Weights of a small mixture-of-experts language model, trained from scratch on English Wikipedia: 512 squared ReLU neurons an expert, 1 pick a token.
Below are experts of layer 4 (counted from 0) of a mixture-of-experts language model. Rows are named router (the router's row for the expert) and show model dimensions 0-191. Each number is 128 + 24 x the weight over its row's rms, rounded and kept within 0 to 255. Numbers have three digits each.
After each expert's rows: a language model's description of what the expert responds to. This comes from a sample of Wikipedia text that the model never trained on.

# expert 0
router:115154123124118151133136165144158110173144134144152129123135143128137134133180107082111071118094127175126103120097134114173155080144152109122149154122132093139132149139098157147133112120139157131128131158103134138112130173137186113109128081185118139137110135143073150127103114136102126112130096119100150149110122146132144110183137146055120134143135122127133154155120104095168158136164119116150124140131102130122117109151102156077101121155114133132097119103098141151151108140105088151080127091077111163152145141156127116135096116138134152108120102134108099126085131090111093091
Description: Digits inside numbers

# expert 6
router:126141109132101151131166135123143122143110167163144135095135128077154138164161095115112118117130131120151131083098135108115140119123099106134172130097149078134158136135098142148130119135129143141104089119115146174105147145150155115141174070165103126150125115126130174120105129094111096135103101146116135129097112133150139136169097112075134092172123140133130117127132113120169122179130134104165159163124150150122136124145103149080111142128134112094117112106130180114135120163117121173137118117099098178133157120112180114155108122158160161077173124142108150122081156115118092114
Description: Line breaks, auxiliary verbs

# expert 11
router:116138123151127195134171150115123115144147122137157117130148127093118120122126071066114122145111116171129112126111097099133145119113159125140177150090136113100130102120102141135129118159130129093113117168104146146127136141141164113117123125155118137171109148111062160138120123121122115143108139134137110147135068126093132132140124130130148088146175157113103132141086123086160146173148133108214143125121137140154102142186143131109102148149140106123131144138125142141117132153094109119084150136087108123134164136131148118147122119089170194107136117129114144129101132115064109153
Description: Personal and place names

# expert 1
router:093151133133146126144156134162157122156144136144174086107117151118140138141125081084130134139097121127128107087096095138140146113116108102094142125127128091114119099112087143107122113159136140071095082129099110126123106128109180093135163085155093158156130149131072150144122112117119126144116093144088114163084121128157144129143129130083107096141138124118149136164116130094133129168112121132142119139120146122082137143119124117061100129170101116151072105089110128131121153139136067162075111112085117138133133147123153117119088139104121137084168106117105134116120134099126132123
Description: Fragments and modifiers

# expert 14
router:148132103098110122174132186156109096140139164145101105087151181065144147116130105088110107131122135133118090133116151128132163074099147139145141134141178112108123144141107110120142127162122151152082131138087120124093163127101159112128173117122111149149103154123132162180112105108128103135140114142121148133105119125103169128140110123131117096122146116105101138120114109093180142110145133162140143153122177153101105118150115189114128122162164129134114113120116106096142139109094095178105153129110126142173145096104150116161104106128174127100140105162106143125112157119136168137
Description: Section heading markers

# expert 5
router:149170112105120190155115147180138123127147141154137123091163163103154115191157083114155110112125117171110082114127125121131138147127180125107152151132123098117161090093124118135134098128151127165089125171125153138101166176126164148103167109158105152174054126097106149125082122119132121118100123139127138143097124135156171111144129126129151097155125145132120131139131137110122109161112124107149119140111161156130128158159130152102133159165135114112108161111110155121134115140115109130128120109129103134128154098106136144168130106114127158119138073106098153147086166118094109105
Description: Table and infobox delimiters

# expert 15
router:123112120116151134153175134147126102143141131155161104116184183110137149187149126106104110148133151160111108095117123133132143128125153104101148101116125099141139100085112151139129136144134130135079122154102119162136112114086117091095137080169104113153087172089136147131136126091094117139114128145096134129131116139112167153130119126088125122150157138139161161149104130114136189150114167105186135091143122133077163134191071121100118146142128153127112137135122124148130103142109112135091137127117134172115134107187130076141100105130104120117154099137147110145120139124115120112
Description: Word-initial fragments

# expert 4
router:142114119117116141138143126139158104117133119165146147106135160107179150151195114096112102188110137149137099107122112145138144099160141124121146134112151097131146138128097149106125130157115130111126110130130135125113148181132185115095180144145103153176102146100099146153090090098110084156128131141100164124088077140130141113198127144074119090146163131125119141149126124114145136142125130145129140136119144138118132113193122173125129127136138141152086152136077160142140141178108090166094161110121106156115135092131149087136140102119122127113144126139102134141097162139132111116
Description: Clause-ending punctuation

# expert 8
router:072168127090163147146126111158136151128113131180158125128141105125119127129131136135172112137147135148119098123112154095176147127101183103119141143131160124085124115107118124143107095160130136129132095128104120123163134148102127151120136134162123119118135109122137136140107121101061134127075120119128139160129121141114124137157133183132148130153118154132085169158059114133174085160136128101155122123096124138132142186139146134124126162158143092147155129114083153123150101148071130125128111130162132100150133123154153146136094127100139135103130089114119099145123150071060155127
Description: Infobox field labels

# expert 10
router:097137107101093140113103151148164122109168129121144111149161118101132175170181105115110120122163116154116120117095158141143168085138133118141174171141143074127131117143095173122125115162135114081087121170093150135083144124133163106097191131148110150145092113091104154136101125124117117135120158145124135129100097162117126105136116131155126118136155130100127173117128126085123135136120164122106172143129169145116090112198093152098106127146122118145117133146107152126165137153136090115117152112105113172110118100139123125127106105115127118103153117139089138152097137131124083150
Description: Verbs and prepositions

# expert 2
router:133131119109156167131152139128161101123151134126141129089136181104146138147163126079131092120104145141136133118105130131110174104126119118122151152147147074140150100125091130130120119128118114112124139150122119156094118127105145112110128113146109120136089144128062145148096093094115124119100132122124146132095082133100136147201119121114117112142165120131113151170097099107144177178182124102187116131114130130132106149162084135087111156128142136092121140154097162133155105160096124136085161122095092173138110124133120104151102104115116166109149102148142093129076127108100145136
Description: Table cells, word starts

# expert 12
router:102135090113116165126124149156139119138121139169167101148128171109129138172140122132107122136112096160121129124145124102135186065097146137142132178151127114123157148142095157153118118116166147094114103132120127139090146132127175127143131132139139153163122127137089128159106142128146130176121129116109154168093111135136155129162128162093134098153165165147128139177078095082126147150182138119186149121124137150146123148113129153091109132141136116106125110161137148132129138153087137171083172126115135138121149137149137128153131130112181154133137095117106142140131178099075093128
Description: Foreign name syllables

# expert 3
router:102120118145117133140173159136153109116149124135143137136135152082126147165158112114099107148117136122123111109103084159137194097125147117158161141135132084124157129116085122152145092168137155105130094154085147122118128137130121126125162090182100123156109136133118155117148083117132121161117130119134120137124097149134142148158100117091153095172139150148145199145129145095149145187148171130230138157107114161111114116161110136111120149138091147141117123143104140127156126165102103129096137138123115142138131151145128088139130122134132169138157107163110131124128155110091129114
Description: Topic head nouns

# expert 13
router:143111109143116143145104131121162102158132137130121129105139162101167128114137116101120117125152126189097082076100105139149168129126129133159179158125146106127109094125074140145122093155107141101091116119117142147061155143161152084123136110136120139189118109110126150146124139108122117126125143119118135127100115114107156126162089141096109125186130132137111134143107105114169179162168142154172125130157139139119112103141103173097084134121102159123077127116118144107116142132075096139126119106110107134156145100151150089163125117109135166113134117139113125146109123075115080119
Description: Numbers in tables

# expert 9
router:148161132156092140144140153134146133145095156134157095100144146124142168126137107125123122149086110144109067130134157158126157106107141068122173136110144076084131113076121125142131090171105161098136132188124142110080126165112135134127105125150125150139070115098121146184115116112124135122119085142129124117120073140135129105149092140123086134162141143133138198137089099137109131158126143111158118135136126123100093173135124131074116138132119127105132150115094135133149094131078125127154132084088120121138119156169121086142119117101155124110123140124117148127127129124128112098
Description: Prepositions and clause links

# expert 7
router:120119088118128144149131166163149093129158134135136098089153121083142131140138115078123069117150127139152089095088124126128186103151152102122159151125159120119141089127079136127154109151129161106103119159108129117081162141107146083126182124131098139159120167123096160174095087119105099150115098131085143143109112117116156122147105129123124092167127133106126140137114121072151162130164156107161120145102144137105145136152105138120129126160133133129083123154106148111144132135085105147082151136101117151121140128130150112161077126137153166103134129155104124176127143129132137116
Description: Determiners before nouns